config.toml
num_hidden_layers = 9
hidden_size = 192
n_experts = 80
experts_per_token = 2
d_expert = 96
d_shared_expert = 128
hidden_act = "squared_relu"
moe_layers = [1, 3, 5, 7]
router_score = "softmax"
normalize_top_k = true
routed_scale = 1.41
balance_loss = 0.00758
balance_bias = false
router_z_loss = 0.001
shared_expert_gate = true
init_std_router = 0.00661
lr_router = 0.00132
vocab_size = 16384
norm = "rmsnorm"
norm_eps = 1e-05
tie_word_embeddings = false
optimizer = "cautious_adamw"
learning_rate = 0.00103
beta1 = 0.95
beta2 = 0.95
batch_tokens = 65536
max_seq_len = 1024
train_tokens = 573800000
max_steps = 8756
dataset = "wikipedia_en"
Below are experts of layer 3 (counted from 0) of a mixture-of-experts language model. Rows are named router (the router's row for the expert), up (a neuron's input weights, with its number) and show model dimensions 0-191. Each number is 128 + 32 x the weight over its row's rms, rounded and kept within 0 to 255. Numbers have three digits each.
Before each expert's rows: a language model's description of what the expert responds to. This comes from a sample of Wikipedia text that the model never trained on.

# expert 6
It responds to: Words inside titles of songs, albums and films, often in quotes or track lists, such as Love, You, Night, Around, Girl.
router:096109123165154147120120105115162140125168104168160118086138113105111156142173167146118141143077094133091141131080149121104140099152149121106134164104103149171155150138105093162090084172134115142126135108090193120092155083110097177198177101199108077128142098109084060116172162156136153080152114125092159092124160136151178119117188138180166148118142164168079113071119145114080126083137076122151195096156155131143130076139101187138146135205092157140079159134175181105162133157149159081130160107192105107183168142125114166121161089079154079125068141129121110151177157193117162129
up0:127082125177153105135142112112096135147142150192119125126185108160150127148209101180112078101121158105082126108097114173124152183148128121130123093152083146140140179168092171142105064127146113057157157113170126154176118173148112126162128087138175131139155088144084122140106143133141159063131146073138137100081120189076088151163141070122174165132097132140084157121154080139068106122163137156139206098105109115110112131078086136140109119171152167135095132132197152105088149126111121173091193081159104220165128199195107140126145118099150140140105112179158132124140107144079168118
up1:155157108163116122115158161109166054115134140087105079097173145095172160083125134130139107137173216107044097170098167090128080139115119084028102185139137147108086116113168135126091119168183146123140119143155169144054155102159140115128125124123152081162129092111150125152175117098146098123129145100195143196135148138139173165136118153167128123148117132143111177055164108088147090099113127084133095158149131083159117145127135129180133175126171110185096182158126074142098144070095112095130156128082107123149082118110144213149155188100117149081093133127164109108120100156156125128
up2:104058145042143157125103171088097131113121171187101079165136115141132081097098141157117143084154093161124103115084156171172101061114140126093151141179138110151105068121092115114143145109106170143151107135108128173141118151120118143136168138099155119154131168118128132154141130153087134090183158143147127154202149144158156130112119150154230148191108147151116110140161129165130126180152072167149132061167165101131136163123108148124156084156131209120128108100089189112159160201135167086102109116132124123174117169097107126121039116084071066169112141129149083147098117124102079091
up3:094165153080142113175156041164156153158147047114073158121178114160166182102099099103137117075105130178151118186140133149129135144156130148061131114147095137072071120115102168108112114153117135096158139130106119116134141156106098163151141150139108140120149117142157102152173131095115096137156093099122113086102071122173206152099088080114212090131151146125121189117117099133070082151099134116122157035134148121130101148162122118106130127147113151109070179120129199126154093181111115159124163123168114162134067182110125071088162145137158159103108102136115147116147179186112204104
up4:110107139105141133193147184107126148139208111143081130136138134144133108145161176120115110070130119142134094149136156101118153160172148116069113166123123119110117146126142116111143143121134124168157178168114131089151126143167084147166145122093141119210120134162085138181094123113124136075156126098124106109142143119142122106130165070114119127062118062096162151116104212144131138120120137139213075118111132105086075017174063160172154082178114141103110084150153142110124192162189119126176083101083120104122084082169187126123173151140124124115106080154085182155183092097108110141
up5:143116139170145125122148061100117116115135099142151120125132121108159161120123135181144185164148085104131166149141098109096111184088126111170085159187139049141192130096148121086106097120131121188122125146101154153107145109103117162134142068201063139113146111119155110121157181174180163070088130137113135141169159115135107090085135123122139143129143103115105127121104058110108129194108173124121203155148120116139097008116156203060067129138120112165077140114167115133129080130105133098110089109152119121088181115178135141099060091108096155138150106185118157123190122158129092137
up6:167125129149143164068106183112151095121097108150141070111109095117139137134123103118168150133024147113166100149132112147101118051109162135149112184106150129105142163114138092096155092115131183149151144170037164128049097110127093074149167145095143126159131114116136113130181165163134162177178152104118105126130159124187191167108118105144151133077156158180130119112101125179088123107084134124188150112160125112126085087093051087133204122145101161157161055143124168108167110144110131116108179143183131126126161078111143118152160059156128114129113112149192129099126128157155127067
up7:158102156094169154102123103130179139116096195144170088117192076141107079134112170173134066186123134174168190084091141125129147111095158086165126123159108146144101135223120094096148108123139106088142123124099118121090109101095115136142115095135115131138167132132158095122122084094105140063140157111132122210139127108122130138172184142202150131082107119066123090153107162075127131108149134137094170076099169083117144112141086186166122087055092080168118101062132128092120110147137091115112047142159177128175144121149152175125127142170109150168122126123148195132112107065118141102
up8:133102116196129104088151137125133138076175137165124162084126086094134154153183129110117111182121082136123116072117105089145129143114112124124129135137123131138145095098167086087025134144140104146119147108146184122126137127101084146217147128188114181132116103114095094147127163103206099085077153147150123133089149123112190150179151092131150133082169150148149060078169131096139162102154104146089113081165135109107114099131110163108114157159102083139099135117179052098093162139113154103099165125189111138117147153187104154138173196084103138160085122143182139121174179142057110174
up9:101125130119153097157109181171082130135179119183143090121115149117174106079168195105183143157124127041132150155103147138146134093118146128096124120121160185137129069123112076078087068133160123170109116131191176123135191100147114176119080140140130143174185129167157104149113094120125139112119141087124076147114151122093149170123202123149130147112125179103152071111116134056134123131156185128091180152229116124172178113133199169182065116120125111142072118141159146085105090135103100146126131114112147118109175078103148140092119158068114174141131146146126128122137182117165095160
up10:100136122127129110170099093103110128130126098138129088123124092138084080142111150148143085195064150125063109132109109153149122146058115084129165134128201194149129095072136158142135110112200111121100114129210140105132074137174137168129136159202139070085147165141114153138072116155083193152127154103121105133101111129143090117116145115107101105135092111137138156144145129139109113151118169090139166135141193109170153096150133117134117138138103117153122111133190165140096128069160113066174156105094137189129111197063180226102146051109104126127095146139161160088151080172117111172
up11:129051166124136074140119125142140127140160106127202129126126114093112106102106143138165109160103107102108075135144212101169123090083119119073185139142192143195155157148085092080103096080143118142162113138158146131133082044128158206144144119117130089083204097141126106174133137124125125161073123122123092140155115152196170145165168091096150131169069093190107085144127161133179080144178139136148107159109149104145126080133173086105193116122061130149154144087170122151147126165147101134143131144117110096125093145115079168122095183082136084168105103137149146100131093123084145097
up12:116193136086125078112138128184130114164118114110180156132112157127155140147134127137165101144108130140133166179091174123164106162136130110105116151121163123144181095145145044148049086124140115076134134175142144118127070114164124085180191120153154116130186120096125116130126131142111196144150130061049136173154118127154164108109176102156188151127134136107136084065163087091119109140134092118130131139114164083134149072116132191094071126183187143156069121117193110132084125148110156111196142175112124079165129102117136169143120142091105142155106101123048179103189098095151136079
up13:131137149147152112123139139135160185080182101153147138126141065110165121129111190138154180160139021121097110110125146137114065116074106114116099133127103143156157117120116071089094119128137168151106118121141143128130091112131130218217133112205153119117110142147134154135156184096145098095086147139113135123133128130181110130096180142136177186080134141169137147126087170095123149149126143159122153132164154116132120105088109166107158152166113177145176136082159161102141091191109122118083112103149092143113110164160138137089083119015101193154102151159079103157211151160094165141
up14:119171132113088130133040141153110128117144075129079123149163115148113108073101124099147175154114131139139126160200091140127091152130143123097147127162130118107144155110161118119117152108128101132133101130192183099106153077119133162044084138193130177083125156133162106131066127114085077136095121117207104139121162134161186050118079117117121108132116098091160130152133103076155124158111169073104082089140107106154199181049145113086108143060141097127141113123119046154073143075130102131140100159122140107084107139115153123154081120148088148129135121166132135159123121146163050199
up15:084109100121136104152088124166157088080091130138111100088198142129132162166140153185144118082124146095104079173145135146095122132128105113154095084183163106094120163118121141173087138153154127146148143136129129093112187122150144121184050069099110157177137147095050160134117031166122125050106168127105168127129141135095156119122114228036118149133122112115131141066166151150114135084098157112122108127125145100099093103079159100185145161154109081114164123163130089152087098106142129132174189060115138099134159092133153138134132176136151125131138104085161163122195171162116121135
up16:177133099150114120149141079099125121121133110153107178095185075153117116142165076143163181088152144138163170121112121074160110156135081092026063154127144176158110125189118056117099122101121090181083135152116139151134145099134122131124150148111048182120201132082087105117116159111154102063164142107134107150062129149103190056138107114116171177123085142135102148098126110122106105106119115130119171170105121144078108139112107157116146114177114128150110142138165103171091095153091104126111185166125199078180155143103097133176209135107114125155064154131150124163125132133115134093
up17:135164161145126101169152028113197146141103141109079136124130154185122127143094153172140079088094156160083138099154145134133163147085201115124134106130125059118099102145132173129154122115114151150134127161035048111144116139151148171077177083189101140161125169143077099143103107079117155184146089132136131130174157096123118122079132114156143098173145103100146119124121149116132106130135140130108135115090054155124125169103148141047100124055129153145149145106116202101125128099137085063108119170085127161133120114104177086129135092100204076140101136156066180107126125112148134162
up18:122146103171157134116150147118144121108150175176128172149181146129108160156169110129115171051131121055145072169139068117111101124172080091108071148129120152151113108100125094109043168177157139181142146143150156080114141122078136144158110113153069154179082193080132117160198162113139100079120114082122113144099101136114202141160101103169158132135127128139119155135137166088169117120102117176117141104113150137137088145173105112120093164212122121141090195121104114110151089147140135124104142088194096063145129127200094134093177110112127139140135121137153169127199166140053125145
up19:096178132147096169183114098113184102175168144155157138100111085101151102151141146115052154111166152152083121144109127123138116140091136059046095148103154127163155177085097151098064084163182073097154125158151189132112154101118105153161190161177128121133090095128166100165127136116159112115140116102153101118059142128169186141198168112172164104172070100156113120089165121118139088118120160083130166146154109064112118087077101178062144119191188143150113188155155123160147113144107147129145138123147142144128166130091100115110177181138174123111123155151131152121142130150118177172
up20:090075144099140182092110097120171145088082162158129125112145096114136171155148153154118094210105123133132161159084124156149134163129135107167089130146153149115127161101144076088111138093157110183145162142124154094098111087145151167210135103121150142150143186087134138139149178169150079010086123156144128134174175153022182084121109147063178138127140096141120156135161127060164155147083087140129093132124108132083114097126101136150146129142099144167092113163147131105117107111143157109097179132096107107137121183176157205120125124123055137126200113129138132100145170163107147119
up21:204134144164129126117119124112112098088177129113178119127073070112118096096171155151153088129104114171117093084078125138064109138124188133136146156117131116067138145138060128118127100097104121129141125088127124139112184147153082130120167131128143105125101116117191145124128176121126107169079136127141117080093132126171139110189160100168140150171142161166143079089096173169164113177172049145156141120099205093161078174194112142143087121113066138139147127143130157101109064081116185102139121161175090198107175202098128103130199164147111083122137101184119109139165141137115154129
up22:061180152117122169126125176065091185124175129148122110088046122164142088103189137191168123120114119141135130176106105110131159093229142169127125128122136161152146122067122125167110098098148206151139163125107152165154113094128091109097093124129109153108118130195133158132125126107118124150131158073136114090172143201170165075104121147147157165091099186091108136106115102146080119086151113162043098150136156173117141148203112111167188136142112135148137094147135143093186131134136145112114077186150145118160052155115104106146185075151143105118108095109148154147101084125142124107
up23:146134111183110104118060079123122130159153115196130155069115102132132171159124132142133124215143192133122139121127149102151117093110089087047093174109114178134120139072136144140075116178147084129125145148156156164112121125143149098139106141164133049166122119096157125096134108130143134062109134114165105152115118113126173104127200106190093107180088082142127088105135118137112102128150095108084104124180146100150092126106110139180162149153119086132094127129172087163103148078153115102232151121137157103117089146115091153180233135165143120107052110137182099095128082109152125156
up24:119118192141152189143142165112085099152072156164152150117112097167135098147118125111113135135065122103135084154170097153071147124116169125150157087105131098165152194161128105114132105163190129112112119132064166090157153138086056117137092113166085094149178116119120083153095115152147134105173143110140159154106141136077161117128113138172145114143129111127100098110028081130096129134140067134098133113077091112191150157166132148170113110083071119177084084101152149117139133145147105127106138096219084156155156204102065145079128101067112081160059112118160125137105145120181122139
up25:146093137149138063150184118132141116103172060134136130132154167127122226138088127150111118094139120164118142197101112122112156117121140144110160122107129088142128119131137067111159116215116087178167167110119144096087110109101194104174170122187152117154171140115121107143095141100129124047130143222100131152115175115143112111128103147146125081089132138135111106168125081048132099121098066140097120089100186173108086042132099138217134093138109155125128095142112102148090083123145115071148163110136139124062131156133174150103145096099131085151075100157097132134104111139138105071
up26:104175129121154126116100117104153147128190141219134146141061167139142088191137148154073178141104160067119124114106148164123139170150096119155136120155112171142128120081116160156137120148150074091157122114052129142146083134124124121145093135187111145150085151114123125154124102181140090159117149122144073123138127110117227127181139123205048137121116096150050093123100118105097124112124142150145208143112151150133111103168100117112146099061164060189092100161132151151132093084182146145072144150166133103164181099111104130107128148089112137119172157169156079140168151182139136168
up27:146087110133111176140112164122126177132146139177137080208087102136073147138210109157141129118108127129158143139117052090140165089210066106117112083170102140155125081080139095078094123120174160129097156125144127128178130118107150105174120094133093136145115147115090105101107198153162128066107169153134139136119071096131145108162129110164140106092092144149112140113111138113096095111103120137122116159135149184053139143050118157097202122139142100140134093154127111105122084143183161070082127150077106111099158077180134119120126137086068135172111167146193119128076187076084129133
up28:154087102096132141135150059179122134089130119090161156141097141113156139169107135162118128081188114119174138152163077151080189158135126125167108097169181076164159109139132032140159115133130090193118161140081181144125117105100121124154131138186084159140099067171092095161126168106114093083093121167119135146094203104138107101123108109097081164170191120122094150084169135112064139165128103135105143150144114143120140068171148100110128134141093160105121154153170115130151117104107136101092196148133078148178095073151140110083092121154130125161192093139133117101066133191168147069
up29:123163122155149107094125119169100097163130108150154163095127065123094158115174154142129164182117123157136160160123181157091094138111135121104133181119109115142141148071137120129054085140160186101139106149128187140073143138174055216156122127161166071144072088213147121120162119112083094152151114113119117134158092150219178183100144104174168126199125137113102172121099136148189126091153094084136171128098167087142147131145129147145112144150106176147091088135149176138161091097142122120104141158152091131170155106099091120130152121125170096132074155132162154066190157141161157092
up30:091121143181167100180157111156124141122204101202178150070157118157143123154175119166117199140124108085118160154076088156101173073123150097140099123151114130158113181160146109160090089140155142124132121110111143146094165075145096162138068166161112085132124098117120054141097142124138108082108118151145126095131172091131140150108225159196111163178072128184105154103129090138124107108145111104154235171101162151136095131123097158151155098123120102131093139084134184150073114137128116125103142101185096085108131156123085141121153098097167128105079193153165137154115120153144110087
up31:135134115185133059150133159105134174112146168110067160108100135113140145135156215113151140141132110079146163069152140169176123105113146135098203070145183126111179126114117123103141168157102162151111131135121144169177127160148133135146202144184132156129081154102128132139090124188179123126125160128130137108087149148100195108174127082091164100077125160052166162069113186124101107140152113123121093156114107067122118193040122143127115139127171156150148118110053106140104157110132195117137168140158128115104176141154152128122108139112069179120132130156142151110093060090172181122
up32:158111125223122131128124094118117097092177136103136092138127135102081137098189108176123087139139121148137129138148110162118072113094163147159112121157111066195140118105117114154160104150154118218180134146140136170115139121181130193157096139151120117141095103179112126176164191108175072130185139148088144145122075146041128134181121120079079147158122098090090134127178156141060102063146130120101150165103091167119171131104162174172107123125151115116122115089105167139167118048099148155089133145100089133181116093188111167108065122128128176123173105126159162139116137168106143158
up33:096183131120121105105158131108169166151162152188168096154066103169143163127150124166099142038120113140127120111125153122140157134139080137094137139104146162153160066095160174138132112171156159137125150155130133157099132196134144099164127121154136119169128058124090124124110159151123250128200123127183128153112119152140101148137128115072138083135114164110153110116079158136054108141196104133156122159095104116066086101072115155191142097208123126153110115136131130120129174093174143066085162100136117181097116158141190091139067096115155100182081100117149152114147138123134088107
up34:045114154117141121179159170135107127119147140129136097093099087140068128145113141110050130117097129158082093142142174097138165141126176133143117125136119171155126158151153087150105127091157145143151140172139121133092111142149091194117162151127154160129216071122133095124085103169148141177092073129150095130176115126126196039114076096116200154094131163129107104101142090107106112056101087082159137060156178078161111032187147126116129116081141151169085119147129131131125135153137180134119120156144114095159167145114115145118143074107123103129108085124093126082154144166049114094
up35:101134124115145170097111135087189144126142137190120140191181129168181098124137117093108127096139120124107131126166070042112170091127158073134103113132133148153093124114120127140193110137125161183162156174166126113146117143094158110140144107124118135136091132080050127120172159137166178076081137128165150145071086109096078142125173175127151107131118110142107094076111168143047126117136127120091120114113159133125127160070097150062104118118113093118159191155144097082072230084109105113118141058140111135149194054077140131125102111156081157145136113168103170112147071124110138136
up36:145112159165141108055133071117195142104155118163155102150171088119128123133146162167111142170137162125120155167103125134157160163148133127126120119063186137127124119123125132170112155133105072173102172147137143125099140114152168115141201109231159129166167141140084136137125091155070117100157159146183108111114169108113188127179099153069108125049094122128131122105060112154166110063101109123165080134154150096091100117100078186195158137104146113132091116131100155123107128109137111089129157155114158135059049161127138134095183099145138084166081093140088171135177126192124163122
up37:114068133161188189090128108137200204128122150121102082102095135130131120130189088143153115114103090123158126167137129104132128157133133109105117075155091183183134107169089120075131124141117102129134160115127165140121127063151131090177091101177080138155160134163116095141150123152107172109119112092117141121124143112165206066138127140125057172145090145149067128072174092115113140087100058145111122115173180144100103060165148137097129160162102088172074141117164135149117133096172146143182129198160124139156156073112113187089115136091113046154132090105182119122144113136085111111
up38:064131119134124101145129104140128159131118140208142123172116099154139150201091125121083101094041096095156142170127058137165127128106132142116148146151102154140119109118099111096152098180143144119131116155151159092064124145156119119122124095114141111160159129069128085147142174148119180071157169117090106175095087155160104091190128132135118169136116148152145153106095118159145116125102160157141132103129192110103104065087060127154139093146080116133132088135084184148126111068175170130167191173181129177137179160139058102141060111117078138097072113160193181129172104125154085117
up39:105120132124165143127050089161190122134176061163152119141165162162148107174143071136087149210106121177123123125092093068170133071138109118111194128165098126128095115165135155158096127110130120157093145136169169113132131075132118150147125174186136081154151170101130074113113200135183117131106103111081115051095112104158173053069173071166196078069122110109136131116165151126162116128074120114115106077137153143123136175111124172163127106119110135159121096086174083091137105125159124155173157172142136147104149151109133101128154157094127140116157144144145075134075150088098141162
up40:116135114082135197132154099045129110086079153160079137219104152150071095160135185167144110138090083125127137114113149100115157115102150120146136152128105079199137047137060143107152086213121119106137109096159132135131080160124130122096185163136121139103086197154198070115141150147121150098133143125141104145137097133095079152132125072112117109135123117140035091085122137113158161112182130177099143133103100140147112104142075199106128174119126155131152098111165130129089105104116157122164158138119073107162172140140106105118167082109063108151154124145106113179185091160130122152
up41:101151155090137132163143072063117139114149165111130145138152067189132118145132165128149118086206102105126137186077101119103056126118059097080150150143127094154121110129115117159129094109134135109170123153127153084149118081132140116132125096147175126075099117047106091147121174095168111131086149132214087142126131122071131140065134163168106087126175060097112163164080134134125123070203123051099140064144139100158151121178118168100126126096127104135130133068094167159105097097088119149091133081116113099078106074127101194141108141153149111126143180087144146160150160090124122133
up42:132117125135178120189141129164087093142160137163134118188120086098141151164147173125129132114154106132109154152110054116118129110186148130087124185103186128180158200102099104104105098108168103114117118126146171136057121095115086157187143095150166100105172114172118070142070115125130166157128105107111124078133188184198098097101196098146086145126116091150158110126133090141156122106068144126112139100142177139154089140155163146102079072132134156119123113099145121125106110131160170154173143120156124172159118029066087189086149174125174142067114141141100161148157115159142190122
up43:129168171149177111147156193160126129114146135123155105143123061109117123123190171092137119130106145145095116160121140150102139165071177099145177162081140134161137182132130135118120080162172198109124088137102122135108084148148067222111104164148138065086117099176128095166120131109094173153130124080113153063149162135170084171125206137167145135132098141191110178129102119155152167169174150094132180100136166094171109114119140129133159129062134198140134142075101163063102103138134105066108112107174091171186105138068128132066135134087178125129114146130093132144111120141143130144
up44:141089121117148151141115151087121134130084160180161129155091195157072194155156152097109135183109147032130119119203113045126201077138097132116159210129137094230116128100086097121076132093129140122138131139160154095142086073138061117150122160133132102140165093124090092078119182109105104083154127101156137136161121206143138071132172066131140134148110090111096145137162084064116162143178147164171129135163123118155103075132122120146132096121113138137110108096133164160154131161120143093132139141087135093125170107072122133166144084127106128147099136153133101162146073138157155131
up45:114163157094152187129104090129181103171164093137162142142112106159145140140149141119086117174104063149167181140083164165115178085113191124138135219132067172181174108144093151124188105132160146119130119091070138150084100127170096136170164104151153051148116135166141119141172136133120107131118126121136142186128100086178167103085083082175138130186112087098120093115097161117157123133135103110081154069128168091164107174130153108098096100184144124155105096089152164081132104188116136099174154181129106108124156095176122068105117092120113046158098127142127104104112147102110100098
up46:116140124065159123141127168154139105123075144130087086171098127136133140158081151155123093081102100128189111159140124079135139167123084146158186165165140073150115087123153180097147113121112123116113114125177146064140123059123112111076111122066161114185138115149103110146113160143108255159147099125141125164181111124125099111097203116082148097127130120116080108134146161092136155188134055133186132145136132127144142112154132119106117098142075068086108119123100127107168081164181121127121088186052121136118070063124201085140120139088120100147147148142142132114126141069118108111
up47:103139112106173147129116131095118164114125164105086088056110158132117131154165157166151164086072143125112137156056122112167113155107158131148140146154073144132164178167117185107156145177122085119133130097130165158116092085128134133211156107136124165167145188083143118115146187155136086101095113161160129097135109135122156106108130139143085139097129078133134093112166077139040141131101110133107108158179191155112160064164125142164148106081130092170194104165114088163158082068143105128151068126150147191100193130074099148125113130111121042103112144182089135107192096136103123149
up48:065075137148175140145125066057160098124123155118135121147234085145119106169143146161145095146136144159080077140157121076131121140197117111134096127112133149113139148068105079104186093133135115138137147153098165128170135163104134154096145116174060162086102153155114131112123213143193105097141101098180129106125103125036123111121119084135172156181074118090117119073095118153117134097118132155085129114182095131099075143148125138095108134135121131144083156152193077135109118137117095152136120169153042139186130155127128107113170118134184155188192122136120098134166155156124104139
up49:102187102077119116094145144147100101111132139095151193109074111143142099085131104138147080075152149134182142043129138134162142118126122095177126152108129179101101118170163197107099102163142160146158100115122169096088149097140122146137133170168115151126169123186107120130099069084121116117129145145123098165093120120172195112159045147104160116134107068093127168076082130113142133085138123140110114127143180195072096116119069167164120114099041053147127085123144163116119176083060175125140132131142114162105127158120078162115177141093135155160146158092170127123198114119156162108
up50:156111102134159115060128158142126110159189103095112158057096133126111135138117152146150131121169154118116064082176113126108074171092085086198083131138141135134168087143111184111124186137098150140140124128121097113101064136099149124065140083151107166113080172101138163151070151111086124202079103087101134129079145074150093160133100125148052140136081162128100103185167169128177123099170128171121117110111073128179131183125169052164118174168115126101172126129136119130137163139131161124104126145176105122193134100093115101110163124138119149154100081170184147111158108063152152098
up51:100110162127147135106146110133139132081120131098160115128099136107135152165090197136140037095072170141123166099095108143165127137117127158143177124148118107128162137113173134171150111147116086139144131073089203089148186057075121164125156109196080175116111172072098079157118174163186109021077140141115135101133143127090190149200175086124157143135201162172084110162203106104136122104124085115154129079113160151097133100130112109085081106144062129159091120133115160102140100143143160136121132157152082096078137150099104132125126145067110127130165127132142108129133157143113102127
up52:165167176140125115144118102112161157181110083160103137128066095108141116113080161122117135167077155190134110182157165154141095153170196119199074146072140099177144115131175172076165069108137112119158126154131102110105110167171178081060165107189109092150133135110195151166172090143114191192138093115121127111148167105165097123140091096118101133203166148109080147134115117149144111166134124078129103143189129114119069162119091130105175093137156192155164144117157127105173141092093137046128145118132125137141111150131148121101133115142180174113139095181115174106124131173133119126
up53:122072121166163179161101101116161136128123098127102077160128095114092098109081053123081137158152116097057104166112136124085146150079161088154116106159152129078095118106163166151145124129137119153149124163181156146135131151176130120089084131122140161130097152120133145153114095124182119109106094091152131192091126117126137138136082116140108145140100114120186098136073094098151111105100170101075145164149124126152141161092143087187115084141143049128158132092127183148147061027117131126064117120066114102123104036177057130129175128088148176134144127124154177084128147104062179131
up54:087124140089149136149113155090108155111174162108064105128058090125147147112162114132176071111088116113120062113160153166129133159160125086077146135130096111145178094166139089144054104147198123110123152147088188153099143158122096058156109152143152135117165087111078121133046113129143129139177118142154114083087162146151193147161110129153193084134113143100092137067124162082122153138193099097064119127202130143105125121159112144125112153148116119163110090120175147103142138119152140116100122106160167086130189135129120175124222151117110094156076102116164122101207107106112083108
up55:126146159155116124158187114185120134086123147098176091109170142130193113138117126119116146096135135130165148134144165132106151156132141157183108135120127120216176116110118129121087077120161081165137123144084182156081159168156118187166171123202154149164135084173125097145167156099175067127192156135137109054163135097167136139138162137138172122129158161134116149096167120103055116116136107172115122126109090127165148060132157197100039158163118148113051160096118143148184115161103141116153062098131101198163142098155144150068086090108119083119131132093113128109113127144123115087
up56:107116118115116072097121169127156137104137139151100177134052127135155124138120206142133090147143159108135154131144115117104137078160134109134117175114181201186114144095125110117051110150155106172109145143108151125076119115120113120147132129153146092168197091118097114135138083131143147093139138123195105115159144166109086082140186114226055165128115102141161072114102081150124119099111112130118108084197130144178128116085144168167141136081189094129064074109105167157162151080156130094126113118169128067098128070060111119131189126148128136125056208140153155127120127126147095118
up57:113111136153139084109171152087188056078154077144142139110086137149129120157168119151139077137122103155129111075152194131102148154138141103089128151136158047167191159126146107110102135172149123169164151115107196142111082151109164144194138079170098151083119183083086162111142172129149119090139160150137098130109177148106162106129165136150167105175127073136100173101145135133094137143132081132130070080107137161128081060150152137169092166147090153148157144139134116127158144056124192107166159132143135130079128102154153195107153144098086042176111104154085138139178124129136067115
up58:137122163160108111066161151147213178113151132142124161158132108157116179097158167119137071151128154082140141139115070142135177179144121137130116150149162121105122099076151143078122138140112161185154157162135132065150092150153125166159131103165193137133163149113076179119144161130126124080219148138117116154148130170070120084128152096102125096101100092135132139191108131114108141083121125161115093123105106125103081165091125152167152113160137159128113111129109196077160110109155192106148107060122135137138110149105125128069171138035090101120124106128010133198180116084116136133
up59:155133098138183122095145172166098132077128109129083141131117095137141140136156128145139066164105114112176160141120146114083125164129169123073080116144151119148087118085134088086114192134137079144071180108124158131089149120171117116134056131181111145139134162180125060125163169193105136093121144114085150113192136112193217091111140166123115109149175154125144122096156132143141107065121042151153131081180171154112089126140105128150146165160105129145105167126168146154133147103102160143170177187219112120125120081103132178109158100118086077123090084098165114115175138183104118105
up60:160180143161113126152111077104122110157075127142116113075145121136123130113140155124163108171137248129119142180144068142135147128082070114133094081166121119108133148152139150123165180166169115127095172150138133158122135093165170127099114111160119084104128124115160072116219135160084143109135122102130134136123148137203152088136105130117131098138098149191073185108154096147142148179092089082130141157189175132093125119176133136140152167135071135140165152110108221182107085051138136130135150164128129074160113155149093148140174094133141108125084080118157188075185126144081132141
up61:126174148151155104122161136151171179106130135110155151119164137143112145157153124142148100120094122124095110187103155174115100165111131088150115146141163163193172138125087095139098080177144164102120131160126091129083118141123133123168160105133164096149134121110092073139182085135127126051168146113163119102077160162173133150148102133148198147148163124117073136117096106157123107110105113164171142136097220074109098067128111161128173130163125126183112136129191248075146128168153152175061227096190110171162163136155130130139162125131136141170083120161142100129178111116107140103
up62:179084152108134101114117156106132109119118155142190109158147089107098164140196150144180191115121073129135218111142156091128110134123101118196114106153142144140112149099124083083182099099185103169131159168096113172166146200178156085141091142184159088120094122135108135123165125128151162137124129121139162143174128114077114136143188147167099117108098092133075159120169085099100142103142159146116103178138138149095108091083090101142129106161166157153167099145133102121185202083172168084141068129127090120116178124159109207132170146142112079118159096115146095102218107101143143118
up63:143128119133120140111156086050139139085177155125163096100103183151129123183102135114115180163064149158150156088099082114136127082081100108207145150123116128157163137104144088129099112109125096200161170109153190126133095085151138165174065130218066144110120177126115100115156128128159104079133121160135110132126127140094083083118160104102159082079159138070162100140156113177144072158110122128145104098136115153143125058166092131135124180109094121149119134144168164090130144070098199082131159152179116120104180107174151211110115162086102133124144148184102122099118139105120098156
up64:114157142098167129107156131200158132141133112093109107078181144149119100173176128141086159085105116140122139175116124150110115099142119111049137159067134150097125123153085118143109110135146140115151158127141151125083105144074135082234152142172131149113162112122086110133103171144119130050132134132110144103120152144171093109153091141179171092188135209183190189095113104143053127130122073130097205099182142152094102107164120161147146134207119155173094159173126152138125128160116162133127172085128130178184137193148102125092147138100150150131139138117138167106150161167142097061
up65:127109112121101110206090129074083124140124178108094073145063107129081121115119165166145128080102123160118156124124117134156116057120170147134143122158160152112143183072148121143108088118179059176134124148118135159127112104100076153091115126145077129152255149139099218109126116103115173144109118144173153104107171121149075157072143133088162126113086099116127095105064134113155107098122130128102119120160162080110142046147100117139176140133127096130056154089173083126114072154127120169160166117161136107091161115085125122125117167120087095136106085128122140122076166139122095126
up66:071098122147134176097178149158109151150140122107126136107097099147089083146125142162179155137111083121108135131083163132170113152084116102172137138136119144136152094172122132125089117159184094112126130115120215111107109119141121143147011090160098182077107174193118199133107160178144175078093112099112129105118112123184099086158145120140145127167088102139134107108082045135125128161136142123114113114079110103125155135154159171110077124129127068184137211123191110126141104117132153114124126166226070150166091140098086146119128084100127154141126141149122175098110110152056103164
up67:209175131100117103081132142156080168100147157133166125186138143156083171069137198148116101095109134109107159163160089122118160150146171120144103072141109105200114127139121145117145109228140139146161163146088104120090164194177091166149144167166121126188110132159097133173100145132161130091118111108144130149149120140034103174180095168085073145053138059172177124128107116153127095146167142128143102178121126130135114164098112199153130136103189151110117085157147119119146112123141126096153134115109089156149141118178107137179141116132065141137077087112119115133149088136132149060
up68:095073124116156140142072123121104137108115106110130130169061099192092125133103124101091192108229108209151133126112096147112131108093084090132117130128123127105091105147141140095198158162104168064131151108103100139162178148147132148108127051125073107165155111168120135163141083124094128136142088103179132087136153078140104136131145067159179125147133169099143139147090133155130109131098161185174130087121091134126102095194124132068177105118117164115123140131181122122164113171199066162065094112149096136104094156044080082125067090117142147132145089134125124129135098150171141111
up69:114105170166133157048121157093142136114172210147201174084108087116128139137106108121071183129149083161158128157091066165115158107089131151126090132166143134151137090142118128111183102168179111113130109123184148092088146112126104155179168115128121117078131082121122133105162119093114206179113157145116126186141141152149088158097126090121149137150189181103102088115075132157106164144083079168143132105169150108129120097148112109116099085102126092149123077114136173114133102115133113103185114196127072126100155188114096149117108113094074053173106200110116136118081152158117095080
up70:110065091176163087139150122126137145129150157184154179050091128136170136171124099152118130137123118148125159077108125128134152101140111121131105099088168210140126139100161169155076104154165112157108116114078171169082104076148054166132112146117098084145102127147196108143174133116119090130129148104112149107118101156192147110076207110184167136135079138155073081099106122112125104053123096148147146131097097148166135107124139182103112109130106138104068156127169157178126136098155132089094090133166094120145140114080109110185172170211148081125067159142175100086154104098088135126
up71:117121146149148173129091141127077155073132170116074178124169083158095115176144105099143104165076123149154156128123103097125134146144150156084102145136113080137195137106200140121148117129180097094084120165104162095109045168095134179086147158114120092123104146094094087081090120162145150141126166105109140110095102110161152118126118081156147123159081104080108142049111100154101148088125161122086080113121156041154130121205126133114116160146147132100126068136136094120139146055184149161131124070156147182107174090122104169139137111129083080130078190114178163120122105133048136151